config = dict(
    n_experts=4,
    experts_per_token=1,
    d_shared_expert=0,
    router_score='softmax',
    normalize_top_k=False,
    routed_scale=2.0,
    vocab_size=8192,
    tie_word_embeddings=False,
    optimizer='muon_variant',
    max_seq_len=1024,
    dataset='wikipedia_en',
)
Below are experts of layer 8 (counted from 0) of a mixture-of-experts language model. Rows are named router (the router's row for the expert), gate (a neuron's input weights, with its number), up (a neuron's input weights, with its number), down (a neuron's output weights, with its number) and show model dimensions 0-127. Each number is 128 + 24 x the weight over its row's rms, rounded and kept within 0 to 255. Numbers have three digits each.
Before each expert's rows: "mostly gets" lists some tokens that are sent to it at least half of the time. This comes from a sample of Wikipedia text that the model never trained on.

# expert 3
mostly gets: " which", " not", " has", " who", " had", " have"
router:145151129094079135093133123142191152116143136162128156132148121127121086119112115118128143095120108158108111171125151139133160157148135151165123171138103107110110117135184113106135150105134166151143136082153091084144165130165174099154132170159098152151118153096099131132106098120133090171128132122176116111120150128124171139134114152125131123137130154163099108146108107138101114118140
gate6:113110086108133115111138120118148130165169097116094135122162157158108096121101130120095141157140102141147117171087146111118101097146141076138127118114121155129155096080102134101140136138155138160113092155114171113158148142117105130217129122114115092150133133137123129084147124114157165148112115160177121122113121132137113104144136169113139101135131124143127073169131140147135113164144
up6:131101128138080110172147105128180107094143174154131100136136119120123185111141129083153133142077090112070150120117141090124157123148107099128130116132152118105131127130130134130123135133178084141159154106149157177146123095111147093104123159121126103121086100168095106146137134145127116143126121069149121165140163132143155117090106133131141153127120128118166114121128111119142127087105
down6:073098101115104129095139139098144112145127082143070148084151122142110155107156184126111173107072126125116132148129119179113115107131115124124110158148121138137140142071130150137116074143130185132147092099165156165145122086124131108161123105124139153132158093132120073128140120101130133096121140145130123126114155116141145130135121133145115112125139143128167117073121130116132106153096
gate7:144100146114095132087137153094152161126113090161157105091115145108091133158138118136173109137155135171144105146115128132161074098128126129161134102137111163102160163089142119107141154140125145191140137100113105124136084156146123157141108146132138165100121126092128109070116151090129161140110152110136114125142106119118125153162121124093145089127149160088137154136150107103124098107139
up7:143144117101168112128094098108094114137131127138157138164110091138144143136132171099152143124136088084127136130120149140171102109133111156129155153094107146117156144089106098150101120164157132119113134127089113134151077093091143111134133167159136107124125171129150171100085139182159113123135162075108161124161125129139114131120137136121178155098125149111120126167154143171114138143138
down7:140163084092112145162094163137124148059164109141116173159121135144143156107094096148111121104096108122169129117138163114115133149143143140109100123128114130120114087119112128122124157106130099098160146137123165092129125109131123120102145149157135150103164147125144140130160121121111098138098093168132115121151127137113099143117108136064100113068085123170158142155109086149148114132107
gate8:064130155135138168108129115100120096132152135067153134171108123135143160152131116110126128169196141170128146125129154129142128127152141091121142146115156091109097167072142089093120140079163113111148148123149122120131127137119114131150113119146134088138101159119116098121101121101121120121119121134138121151171139174133145063150107142113087124129127132131117139133134152110133150155073
up8:110131118126155148139140168171108137138112146149141131159108147152137139124138127100130128153132146086108132083116107116164114155137144167167134123062127129097111125119120182119137151148132133114095120160123140091155132145066112089078111153145140093100143118129160130126115111167193140129155122093116153151112125154157130097126097165147113139149123144103110093117085145129143096140176
down8:131105132125107122125141118115127121155134160129081103133145166115077148127112109148104111142173162117133128117132111142167163127161129142131128160149143118175119176096125130125084117095121121156112137101128139099150134162135113120125177169156118092162103138124089092144126152128130088086096130132097168152126145127182152094129113075140164159120117091151127155152144114086120131088138
gate9:141143106109145122093136137145125140083120139160160131110131147133145132183142147110097095085095158125135103117181107127128096128094163150184100176109094076115124147137146140157124174125112121114130113124136114153167192151135114106119116123133120146127164156118126123166141102183165127098095159123115101154138119161102134098127120129112134146094107146094133098108151132112121158149135
up9:126142145121093105101168116099107101087066118123143099149125176127176108097126084121134141165135143125157116183139111117120129132120091139091102149121159148142150157133060152125131184114096115085099138119158127124122099117140107131164148166117124098152115084145092102075131133153114139140141123098141127116112133149130172153139129114105127117130132103151136131114137107124121158096155
down9:127123092135131138111100106124135139137165153132153130124188105144129078136165104101105164117209155090121094140118157136112146162130142137145124124093104090102125166102131118146150143178109105142112065131138133157143151151143092111131135167105123123114120139151129093157100111121100113132109171126128139135116114087172068155142126134148145084136128106110140140108133126106143154127121
gate10:130148106129095129112082186158121137115109123113148081085161143140148118119107149120132097159099150131121089123087142127142095151102159116120131108171108107096153109075151118103112182141131129131118147066129115094087151147144153098122116126102106107152140103156121122128128131096113161071123134092145111120105161101131142115106108100114137156137134146106099108119126101146126176106153
up10:141151114129102143116116144082134157078100161116164107099114107095116125108142103150097130155103141135133144141119097087108140131109155111162091105127160120118121136064113123115103109159135087162161095124089100131124150152105103139140086116106116137132104124119101109108163185155133143131141114112143161131076151136170180183147146096141145135138156112125153133143134112113125141165140
down10:093118089134139170146145156112118116117100168109150147105126125142093135152110141154119083134157120117142152086098143137175086159130103111178097091121139105099119127124132106118075127129142119105126140067125134144161163126107097157129125115133134159129141166159153137122123140149146138127116155112117095133135128130135143134180131093091109144096136130124083139150160171104072083154131
gate11:084137079096137157124075164072117111153124092138155150163123140167117136103125148137133099112123101113119131155091085092089121120121164113107112151159126141145136119119118126069139136118134152160141132125104109101140121114126160106072118100105092107109142144111122126174112166152076144104146101154142099170128112127106124112091135173121125130127115109118119132108174088135135121143131
up11:128148136127097135102150099114099144124100090151146078174116167125119154113154091134097092149104097163123142103167136116122126122129151130137107111137130123151145134076121100115137135111146158120159147114171157130134130152130117102113107088159124142117121135138115097130064131117113116117160165114157146148151119078120195141125169148095131113145126115124097080135159139175108167127097
down11:138112098109141161128097113119163117116121125120107150125162111154096127142122138144162176073147152153136124099124142112170146107150128109131139101064112119123138104083135105140159122145146107133138093139131115103129132116106154126147150082132133131164133150153142067122128113152191071145131140113108149120155147094161087168123165134122149109125088091122136085146104149090112121136139
gate12:125152125141067127165094132148134167153122152102138169134118107111112107090157115091156166179109102126076152127113123132168139111121106142150147116142120168113144148102104114121140145111130109135135140129161149133145138131118150186123160168113160178126166094121143139115109101135144137123104131159128166136161116120134170154081159143151145127128140122152101175092127136113091140112173
up12:125110104125157155134111149146165066154166137162129117150162160093144141130112118139137160114132118136124117097145100114135166139146156099156088167105118205125126105136113137151138123176128104108161164117105102116135121111154139110129093145164143180102124130180112117137108150110108130129146121097133130125113130143114141133163135165152151098135084109112132103107070153105167155123120
down12:123125132158149143124098116149173102189140158159131137092095152092152144117151164138145153108171116148103089094133124136134093101120115161151133155121150171131151123128127131146135125170149106082150130116155149118101160140143150138132159122166136148134124107157130103112140135134117118133143131111150101147135150087111113154151149174149159134136084141160164072173074121149152128112097
gate13:110111133146136165123140162093147176118123127118106106193086155094134156091148131150142115160118158093144099112124115121108122120135168153142134125138124132106114127163105126122125157112106152170114137140096129115149131153122106181119112139135109123104191112135111125066155118106158135140097133163175152160149127125164125095118137110127172116154130123140131094159153142139141137072083
up13:110121131094146128108146126116137100185103137169121124173129126104152144092146092119128121084132145124136105144121137088117132197160156111146123156128163079112145118144136105113127112150108166115159153140146138093151135146101093118167113115162115134149138169173080129114117127152079134140169113160122121155151173143140108122150105126115127140158086105165149104136150144119092141097118
down13:153147137125162188154109131157099126111138132123128138123124074120152119142142100149098100116139084141130133113143148101131104153184089127145105115124142161145126179126149144154132100131140124153175127130153093170127123154115124150111111129117142121161089129112123116086112109105136127143137141145075136073118110167130155131100076100090140147118120123130117187063126131100145105113131

# expert 0
mostly gets: "z", "é", "r", "ck", "k", "tt"
router:146127133179105105148138163120132122084116109079092092113143121107116167165142128078134101148122126099166179119106103119148118124153148124124146117131124108110171126118072126145081149154109136177154127166117150123120078161116074145100099112129133125140145107147106119111179145143122123141131088123090115137119109128135108133119145162104129096153138152125131156129168150097154150095110
gate6:113102079139119137132097127117102163122164168150169123113094126150159155169095158152104124143109133124109113147132110183132138184146107083161127128091104133162104120124101121124133129082115180167116142152122171114114126152134121134093152105153134119087123127108126137137190100093102123141113123103125146099159161086099158136119111115126133117117148130151117107091155117133144158163118
up6:089155158145105163103152133149095193119124130096077149100129127119149130104101078071105123088138117127150119148101139099144120145114158115102153109134153117103107096116094148138142105126112118117146131113123093109122160107087123106143111107144124135150126138127093143142111109090123092107145138137102146155155095174162147104175112129098127154119151159132183141113125156161118099130160
down6:115110119140134157145150133115164106136091155120091151124139112117117140097102145144129132106126099099098147130142171101151111089151128119161117078173136105109160141147092123137118132141116099162162139128146128095146102132120114156143177115085152134117107102079136143120108101128093125142152164127148128143141148178114167094152075126134117144139160124156138203113108136133090083124108
gate7:117193129151135151141112115067150117139128134099061139105095135117156114144073145128131127128151127117138138146097148133096116119149152110136114150109150111112134106149136165106118164092093130150126114135139155109125150149101109122132136085112121116120183086137135090141160147140115136134127140140064128174123146071134142096139161132128130113068169123101123130090125152124101132103118
up7:154152149103084124112127158116126128132155125070123140084095106137100111174117149105136130099140151119139137064133140103132146068134140092103131143132094167115099161115129195146135155157103146172121134134164124122145120089115125143122102150100157136135140098152173097139146108156147125124139101137154119153119166105132128110140179096146151159148116155097133115137095123155126118150142
down7:110129114105106129139155160175098119100116133143133115074122119109158115128088094138133115135072127146116125126151114073154141148127138135113134146175126066093142160165130165140125137126160070121112165173115142150141125091111122133128103115140103108106131118120101177154123105138143132125155083122107090154137115121074150095125144162138104114110112097107123129174161138127131095133148
gate8:127095139149112122186102093116118126083092131099097087143155148095141153114114158091101111115076121132166185134104154146129137092082114131126110129121135097125098122180084143124136140163135159115121161158140128138140128112147100149111119149109132155112138126124134117167137121169175120147092128109138099141128130120124114136125103104070103116151120146138067099132158116123110091135126
up8:144123142138103106135135088095127112107122136100093135165109154125131131137125118124146144129105107119151158125101107122129092188158165148136121162099146137115150167135129117140127133111109129142122131204090070127194130141086167144143141116122136124168090132139097134129164144129107132168126098124133129139135120120158114108162078116158135141128100149134128148114097083131156102072171
down8:118132138122125098094147087197102117119129133196120135128149104127069127088106102110120120135140154123113109115134128132151151136120121119123171145144105149133142094166162142097152109116128108153099125137154149144129186137158156152133140119112134115129148174147191142131087123111133103117128106104120154141136090140176165129151119129117146099101147093132132130209111135117127125142142
gate9:109114113124111114121165142163150115104117121114169104115142153139122135099161156099109140134127108113129148131132085129130126086117158092118104133111174106126128090108144089120120110109128184149148147129109135130096162113146134115116098184094139111121068171105145140107101117148180141157162111107138136136127104166147083085084124142118157106112128080117142128105120128100132085174139
up9:119090105126125100150083130119116110118165162160141143139137098138142118122191123132133125131164157142163169170111188132130119170154150115141143164111105149168167144133112139142114116127123128113116133108136155134177111142128143102132138169135125132137152123156160075142103168161156126090128101150134122136188163093166136132140147124138086126129146179103101110129153101133143124153123
down9:154126156137159134143104135135136123132137114147142106106136134149095120138127142168126120143144106130117139074148129137145115146131119153113144128115127067088130109086146129143118138106194090103106144126122115137123173170177107169095141115085125173106118156106154144142103153136100126121165077113122130128114116136086119104121136106124164100145103133099123182171112143147074104088154
gate10:166169132139133143120158114128145119103104132102078136133122133093184124130097123110140166153081104104184118090133117139145161102123135068124139128133112084161137117152126109149083139133116108150133121101133111116131160142141096138154098134161144101113171153133113141141115130146147127146105121098125083108103174130127145091114108119091108138104100176099094125145130112107142184138098
up10:153077165145142148082121102144140110119150086114093117111139134134123122127135161135125094126114126102099124098117134157147150142118125132120121154135146129090097125145121080144151119139112158126155139146152160135130141118110109126102121154151162140118117127109153131116144137160064132138052135114186085107127082102119139160104067130123165116104093104145152124173126116162157121090107
down10:140140158103127135117137134143137160137128127157129136111118137101120107153090120132125097120116134147066096157135144075136099100131114099121119136112167122129098030146104114125148140101140120122149179133117149106122087156133151153138108106095100157136108119131152109121155127116132116129118094125102121158100106111111139061142150182153124159107119117136082134085112118150118082104144
gate11:147111135092131135110150158127113122106170138148105151174156110106171127146130109157122158126148174139103165101128156125153155132126122133150133110144092126101123127120073140109133105133088109195156143123139136133181142126130136118074106121073102119087126082106133171119138136137140149135095169155097121127052164135127119138140135117114112105134100125141149107147129143132147145114165
up11:117173144143143130164134134151118106158141120164108143171163138158172124130172124128136092167123133145141122111094134119170142099151124144149152097129131144096135117148104166076128164104116117118187098129141106166136116117101129148145120181136132127134136125117136101106109150191098149148148140170110144096145131105099103120093124162134123105091125137146113110128145082155113117074099
down11:103140142136121140164113094131185157077130128162164133121150149139137199141129123139103197108136141120184155098106111150121088098137094138118152117143113131101120106101140125130146122137140100142107080108172098132120149096160103093128150175108123145092157149137161122139129110136126134105145165127120177107120126090123126143146114112122128135122114138139138124178120145128164121099169
gate12:136177144139126100080128150175129128146120156105091114119142096110114129103107126100128150141110149123074152143079117125163112132131171124117123128131118133104139193119165114102114141155089147154150139167158132143081127138134155118107084153086092127118097124149134109109136104147155126151134154144122116088142103133102085133079141108111077144148096099088115148152129145150117109144135
up12:140117170171121124145120139130195137147159129100132122110126115095115112127131165117100153122132170135140133160114107154144118156080106142159117085117128140099156093134129161074116160129102126169101181115133145107175126110161138146118103114053130078138149162140116150123133107098126130148151138143127120130093117168125128098106151141124138145095157084153113142106114149155126129132150
down12:145123162174145126130101150116158074133126108153117141138112105106116106128129167128107102127122106133120135170090105117133140139122116135149154154120167135092137079140161161130157122148116115144094150160109118113095133170129148155146140146139129100076127130142102126137117099135148140130170113129066122151096156087114137131100109102108086125092088109128084144076110197132132110130141
gate13:147158094145112099149151141114146138128138139099143174107149169115181180134092118110125155110114160122137127111115123129149138121127114145132123134149115112120162196130125157110142160127145193127136174128119135133138161128092138109125095091089106146139112178119068132098139153157155137139120142112166161136119126132124095103115168167108131105136114131139134149112133183086135091114143
up13:141086146093105143105116149122131162154122143111176099138125131164075110111106120159116142176153081136113116152130154123135108149150147115120083096103091142079137159111151131126149126167141109127120138095133102168130117174132143169118125105136132105150131128156144147120140141145131114152133153143162118176075121099084115102102163131144130148170119111157144160094119121156106174154131
down13:138139191120104138129165150119146102151134146160128166107094113135097115120100149094121105174133138101103112110090110100157060105100121143137120126142152121074104123117135156148151129102152137147145133146135108140130138091105153150131128159136094139127139118091168126168121163081089089121132137124114093101115131143110143141103147112189145152119125116135086135164100094127155108108104

# expert 1
mostly gets: "\n", "\n\n", "=", " coach", "present", " Location"
router:077132123137159122093106093109063105122123115124131122138094128157125140138143135178134141129104142118110103101143118126147125119105098139142137074154136144169087159166105144148161098126108098079096131128106138153125141127120103147097143098119149103085115135129170147142111120092126181112139173163145119113137170096120140111156130090178109159132148075145124132121121095143130133149136
gate6:111124177129116117138084094134125143131127156168173154154135161139179120117139129140126138134129149117123105175087119160170157127129128137149134063163111173140123116125125130112112135135170130128112128118137098116113137146087114146150148100142112123117095104128117184098126187105162125133172149137121075138136146136143132147127102134134105121078140118076180121089140137105115124157103
up6:108123133131132193106136142127135114097112143125103152078129095129109106136158114142130133098119134144156118137180118155116148158098137156110136140133123068106144125114164097125119104139085116127141103104146128115100120061159130093123133121143130113081129140121178136094131117116095142110118133102108149144126147177059156150146111125180076129156129135136161096132111119085107135121135
down6:112167174130118147182103147128093131076099180150127134114114116129120116136128124171156133109127168117081102133156147104146135100119142107109107118132163151096146124115118121139141107155155100139098144122084131105147131108108139150162152133116100150118082121131138120107129097086166117122157083116142145083159124148138117140107078111107124156070188129108129124156150105146152119120113
gate7:164125119146154143102121143094129100108146160105113144103156138106118073133154138172089167148133139130069134145132114099099101119128148142117104114141145109116103120169106133132098141123107152120110122095126126137136118164134101127124116097141150053103152144150141106100101098115143149150090166100069146108108172146138085124101137148139152130128154113120113131111075080148130113156127
up7:121152121138135123122146150109141086112174139104079089102114114102096132129148131112143124128108084159145149124114141141083169095151114118153141118133120108141170135150113150120140146161110151125135124148138126132154106154125118120132107124146068101123177141104143132141120145128133113192103110112133089134113122145120122123127082172179120071077148128142102146168183135164143101164133
down7:158107128124162162182112145164096141153136143106140132131145098098150096159119107142140138135142072133133114147159095152100107109187101140081125147101135131154153122147151106121123121181114126087141110155117121199140110125133151139156142099128129067109130132163114106095086115183157110105115124086133151114122154147106097110118149120130142120099139140123110157123118147118118141150109
gate8:151125083148112088114117100110157147093098125145123121108150144124153100120135133153136125147133101125104105083152162135142136103137128135142140137150130177126187144129139149142140142069117087142154094111147132122124163121088124156065129144144153130087108127142153103141139118114099130133120119085120091128101136161114120149109126124156115103127103054138183154109086122114092124128085
up8:108145137147101183102128150125120122194122124106097132126096176086116106113097136133170113152096156103171102072152136085131096100165134111118121105138136148114178132137122144135135143130100119126153105162122107159155122126143147125149074093130138105172116128135085131126164097140120132113108135144141114148102102106137132125098162149152104191111130129105129109164134120106137136113156
down8:130134109132107123110174112163139132121134141101164101121157063144147112085111166113086136117120120136132168126115108095121140119119187138136103165108123177134127132112147135146208111132118129095066139097063136114103136145119118105158115117136145133132107136155128151157154152145113134128089150146173092127084145143150112101124086137158117121156135141127152132153138128142131136126155
gate9:082126108127116165142132134144136123118119150151154117150111140125133149136130142140163137137179162123149104121145136135159119135099162126164091117126177117144141146105119100079116170112137178182114123144129196131116124094144121189087107138071111103084130111111140147084141086134129110113168160145123154094134162140127113116120115105112153112131148076120148141120132131121151143154118
up9:128143157082137120144131123109124124122111110177135172117151146117175137112140135153127116140078131150104149101135146097108086129130128112152110148083091114140158167123132128143118152136125157116124133116102159115108141154085111109160135141125143155164127114148084111105117179136102140184068142171144123101103152123126114131085096163131108129087116135103115174122155092130115155090103
down9:131119133122119132081158108115147125118105126110139101115106127131107157132118152156174115146144152160137160125082135137139135124140153169138131130153161168098100056116173080120123162159115162114145117112152115159105142128112119119170173112112123087058113136123178150132113168140139127152167116098155092091112149140119125132100128134135115137141136152150134119139145142185148110123153
gate10:150145132148152133134106110140144161125140101152120143108163141168134141087112128152162108139129138087132124159192102135149114108124105160108138157202116159105129179157111131155156121098120135099128151122153124098163157154099100141085116106112111086143118125120093144151085114150140138130092148108147127172142152143099085169158127154098136105159102118137106146127144109143141106146117
up10:138111110156148111162166159132162135129188137072109130109119131098113109140114131139122137152085161114151139093141114114109135129105130146114135096109122125117158116167120139134113127123136173146084112090119106135104154112107099114104119127123128128138145146106138163162126181138138166118126105119110094148128150110199130156123130171136097082127081071102168084145140113114100108110113
down10:132135103158104105127097097160137102148147108120172152124143144131114132124129096152152094108072081130096099091086099089119115100151097144156134129136157153123146127129107130108124127153100077132142161134115165096132138163095117099166100131134110128106095160145151153088157103169153133148148116157146174131086132164108126117147132116075135126117146100117112117154149135132157102107108
gate11:139142161116147131114108113100115130120127108111084146113105091112090108158134148121125131119121120083106137101165151135169098122118131118126082104146128149143075131094123088132150147115113133154106131130169124148152165100113069132143112111163152106118156150147092139153156114168130124159148139097153146141150090133178160115116132110145139111082100092113144090097155078168138135109104
up11:120107146149147126114124101103112119154132147139126135136091173149160204120102139127104106157137129118154095114130150116156152107112119112113148097118087154101110116148095113118128136150146105154146101131156121106131076117115108113089125100151126075149169146088111158112102126122163123145105143096133096119118164173136120119113141173097129169106136178109157117112124149101146151115185
down11:081158157157097145119107114167160131111149156142120094149160159101153138134171083120124134114141151117135119141125132124159138109115148127136166108108140132096116096138101136140132120147149147106146095186108160126122086178121092103092175108146152133140116134132103161082088092127131128142118133127112135109114186100183091117140158125082131118132136110133090129147150110149096153135121
gate12:157152091148108128128110191111108129098129165099099103152106107104143159106121133099107134125159134161123132110117139159156139083108102125119115147136128111108148166164088153141106101168120176098101169116096138139135117139158104147061110131120150152112151113126117110148119081142102128135181159125124089134151114174134129123138098158164110141133104135145148080130154133110132118123161
up12:145070093147153115114151097135123121160114113137105119114109116126144121108121184081150109143118148106118138106137124087119146129120085125162172074095123125114155120136119095153135187120135135123093124118144135149120151114130139082203154181144138165126126153155119155137129117096123127124092126091111156148118117143093112166100130136137144137159133076116111165129137138118128083115112
down12:123153144123115156110138144161126130070105128140108108146106092101108173092092128138105130109157079125139137119100104079103145114107118118148136125134149151107120074134103138142132143164139077113126128126084122162168127119117150128120158139168132101168164110129112102147162152129129103165108094130152080118090131127096091119115110149111120117161098079154130172157115135123118117124166
gate13:159137135104113133120125105191125139129170137100115092103138103153117087151159139142117169156134118099190129139084118172169155165135170145145137151148162150118132115179116183146145147133091149146137130144166133116114143104097157111172108114098128128154130093139112177140152112121107156098139137135097109101102141122105123131146132127087113107148110151173156140148131123118107128117119
up13:116140143091117154168148140163135111168158107080137122094128127175135169107136141161163108128124112102141122128083107113103137122107118098176148132180123103155117077134112131157145100133148128160168131109135180125106085138113125159093116143107167125110088140111111075147131123137122126167088141103099113110111139110132103099086141123107133130144118102096140106116098110121142101092114
down13:153135097128158136131137093144138093115155103081156096130158124146148180110126145140113148127143109113155113137122103095142076156118140061103097113088152083090142104116124155099143117156153111128122154092149128091141097151146096172118136163142127099129118099099105116125103122133133149192158122133094121107125130117116109125175144119122109125140102159114137152133141091159171149108133

# expert 2
mostly gets: " 18", " December", " 17", " 20", " Gu", "19"
router:154096125098166154188140132146136124208131157153165144126134134123147124082110137143117124139173131135124118130137145120085112109114135092092108161088150159125154111087164126101143120136169111110120114139133131150130138091111157125166141125092138129149135118140128112129128149162132112094118113104106164154132078162133088133097118104098144133084088130078162115115106163129128117153128
gate6:106118142123132174148134129130139148125129142145156133150153112119139079151091127109127140150136119132147145122090126155124155124120086121119041150125130107080141120157092143156172135144119161107151132134125113143149178138144111119155133115119091129128155132143142109134162117081169150134141186137141134106127104126094083159109186101123094142107099123091139131111090086168124126154132
up6:110125137126126131124135136123119123107164132194144089111092115103106149142156101153098096130152119139118133145119145103072155156156132107107125171148102122122158155181068135127093145126164111142161119156128162173102147110145126117156178144157099138171090151169119112108110120127110142117135136111123124081117073135130140140089134150099135137121123125137172145102101102158106110133133
down6:132067093165111156208127159115123101148165113159122143113117137122148139167164121111100132151104103117121122112123109139107111145116107134101145139125160096161094201132164086089105120158081136147126160129073127128149134125122114106154131156111130146146138135105121131122126156126127093105091129142114114151144093150131131140135104171159112120133146152154163171115116145115124105128149
gate7:134154111131127128135108160152131142075130135103137142147110139112140104067133179081101131150085140162098151108123172169122140120127119142105121137076117120105132112103140096125117156121143121129111131131113122074138142138128120114091041123115146138100142118124133119123101119110124127150163141077085111131068144130164116102114106126114169127122111140138156122123145130161145128118062
up7:136181134103078091141095117127092143095090076108128131131129156114109117121158133098134099108146096132117113122174142153131127140159090108131148144138102104164100135130094131151096122127141076156143091119113100125135107123117159088160126128126132127121135087119169131129122131097121133097174082128118152126130092118095115155132108170092146162092149128144144109120077135150145128077109
down7:143131121114111128137140144140098189088129093115166145153134159139119200140156083134140145138129120153131089159154122096131122140122108123116115120131137135156126101162142115173114111138123112114113104120155124128148134081116158149088118132111165107098152110147152079138115108112100096131128110106097134144151092112155167143091096142094141137123124146135165096097114070161159140143079
gate8:129147138064163176123158126143154159162171152137117143103099114173133169115088136134128131084165116143123131118124115127122108110132141101134088149146167097092126164127154129146152158090143087125101133117165117130140144112067115132121146125109097130151134158101138145090104131162131111102081085112113174112137121103094116137115122090124134140108128151134161116154124143105134159124089
up8:111130156091122124143145138128114115085099140178124159089132120181124089132123143110129131182173137123111120133129144157126108134136138124148127133110134103098120143157122091126108119109115157113115114141141121074158119159123151134115091163131170189112142161103109142136098148161122127127102124140163092146112145113098158157128160121146109091147124209122128166157158093122137166114115
down8:124135120146137121109148167130143124129156129160138115130136076100143140108153093089124092138167112124129142156118150163104168165092119113126131149166159120130101177167098133140088144077096095132136135077111116138113117130083144154105154146165165134120141112113085125109143136107131130125128139130129101158114148126125155149185149104146095134121089119145173077180154143134108125135132
gate9:131129107128152119140122104140159106090090125156122140158110141160145149124120129141096125145111088171120116121145109143124102122121115098098107115103100120133150171117118142177125129126100126126130065091149142098094091114125131102102075087115141117103134151124143149107122124109149103102083131120110071137128118166137141165138119122147106158120131105144110120110089108119204068151163
up9:114098169112129158146089127109103164133121191115126150125177100143093132142123153143161098138104141149105155158140153127106118131099089134093141126141096120145109110180090105126150109131122141130202134138120081128150156146128146171137139141110134119167094141106125153149172131135139098144152173134105142111153135165099127104104152161156120115099130126125171112138103113124094117096127
down9:106134189106138113172152136126165129119122170138126139142095122126161102097110132111096114102104169125108133152103122112143154108149113127184121154138132136135111074136147117127124141135132144123144189126147150167086145125120101119095170133152125144101178147100097176136131095136130135123106127125128143111140164125093168120182112122145178120138164134137136187135152144164110114114136
gate10:137127129135167140156182164175144111177131098154085175148081100116156096109141135132110138137139169137089141175111126153148117133094117126105153117134126139108146152124129126108157147102109133152076133139183132123160148138134135160144125149111142128100137147112098125126164081127089127150107173163122088124086117124120125134099156111117092146149122155135088146138162103111102127112112
up10:114159134125137098142117173162139163138126087136094109089144091099137144091158132142098170114165102102127083116160119173167127123066096137096129091125133113135117121115119115132144137145128107118138113129101136120140106170099101126148141080135129161122141108128101141130164103102135111093157127151166156134128149088129077153149140116096126098109168103133146172167120157134113115132106
down10:103128107152146130154134121096129112145107102097152115133151118110135130131154121179122142095159140123135143123138149138122160098122085140112142132093112132148099216095094157150089103110085141158148131129144103110137152129122134135193101166116115143153102116163109094115112127098110149068148136098125103107139124140143128137146143101114172146133106130159127086158103145156134107153081
gate11:112097104118151148125116174099126113141148123183126144150105110141162103138145126061142139138133154127143129186099138131107081052149166135156131099082107180136103154160126149123128165140106139157101121097119134146144139131131114105133115143093149142115129180132115152095135116148149148120134151174165128133111142121114109118138115113134129135118062136140119120094134110131150150137167
up11:097139135123148128142098139143148073175167123153136117116096137158161157105153137140130136140118089134134128142143115142133121120110102099139154086096145084101124142148125139174145116144134160141139085156161202123092124134109126135105097128166110107170144152144116150136154141128160113133144096128126160111087076136093138168112107132128114154107133167068139110098139153124127130132165
down11:131149134075135158125063146139149091132119120123112144095169152152093092173146144116121137132094122086165114141142152114096115104099163130139138109075128144136153122125118098122129066147144132153128129130153130143103127106149112102092137137155130129155148127174129134114145097089111113146128103105112144095117134129152093127112087104085114125093091139132147132134124150060175104127130
gate12:175147173107149128137151116141137098157118173131134134169157122103097125125084121147135120083141146121138148120145070136139152136115100154102148117155175152133126136144174131134142118134139120130140182145114144120141126157135148158145062132064141134165122152109093116143123091164081111153117133109105154137177139124162094120136115097105140153113102126113162121128164152124130109113154
up12:131131102164124152113143139149085102168183136114129127146124114092135162114153152149135110166136091120126108136149064110134082067098128115133168112156165143111112139111127133104140129127116112083099116120139096132119162145105101145151156140096135123128109133127123148116173128181118131112115155099121112183124140119137145122123076121107132166158093146117111139152147125150123073089149
down12:162131133138159115131144097126059121124103108107116144132134147123101155152086167117128156143123134135096099151147076171135140154120137120104124142170106158170132137138119098127099104086116096134098107151123082138088142130094117117161079143098126087132149108137101127132117130140129129117120145141154156130138129140137176141111188115170160126104117136109148134211131140126129136112152
gate13:141154131104112105128159102131119159080115147077122172134103154165119107134124121106091098128129156165172134128121107131134172102132133123126144103148122164151136161146098157112106115152130164159115089144154110135130107149144146139137118144126145135103105139139128112167111090143140145088109169071102096144110142170077144124114152130158075117128127169117095128143127151100164137158092
up13:129146148090111114118087150124123123115126147177099138124113130116126115158112107104132165115103116137162135152170109114136190134156118095124121156107165107143101095157122143120109130114109118156122125155144085169127116117139110098152118169125118125123134129132123063151119133102119101143138110100133101098121198138111063113128149091156096135099091120089118166102112155081146149135122
down13:141151092087122158137099118143118127119106119127178160137107132131150131110107110101126165118139085172137125131165231078156142124173138108127148095130101169122146144108155162148161115146074126091124143140129124101106128085151125122138119123150104117082087130119167108121137129118132090130143142105128117162149135107139155133087142124145134143170141138147147120123129106153109135144139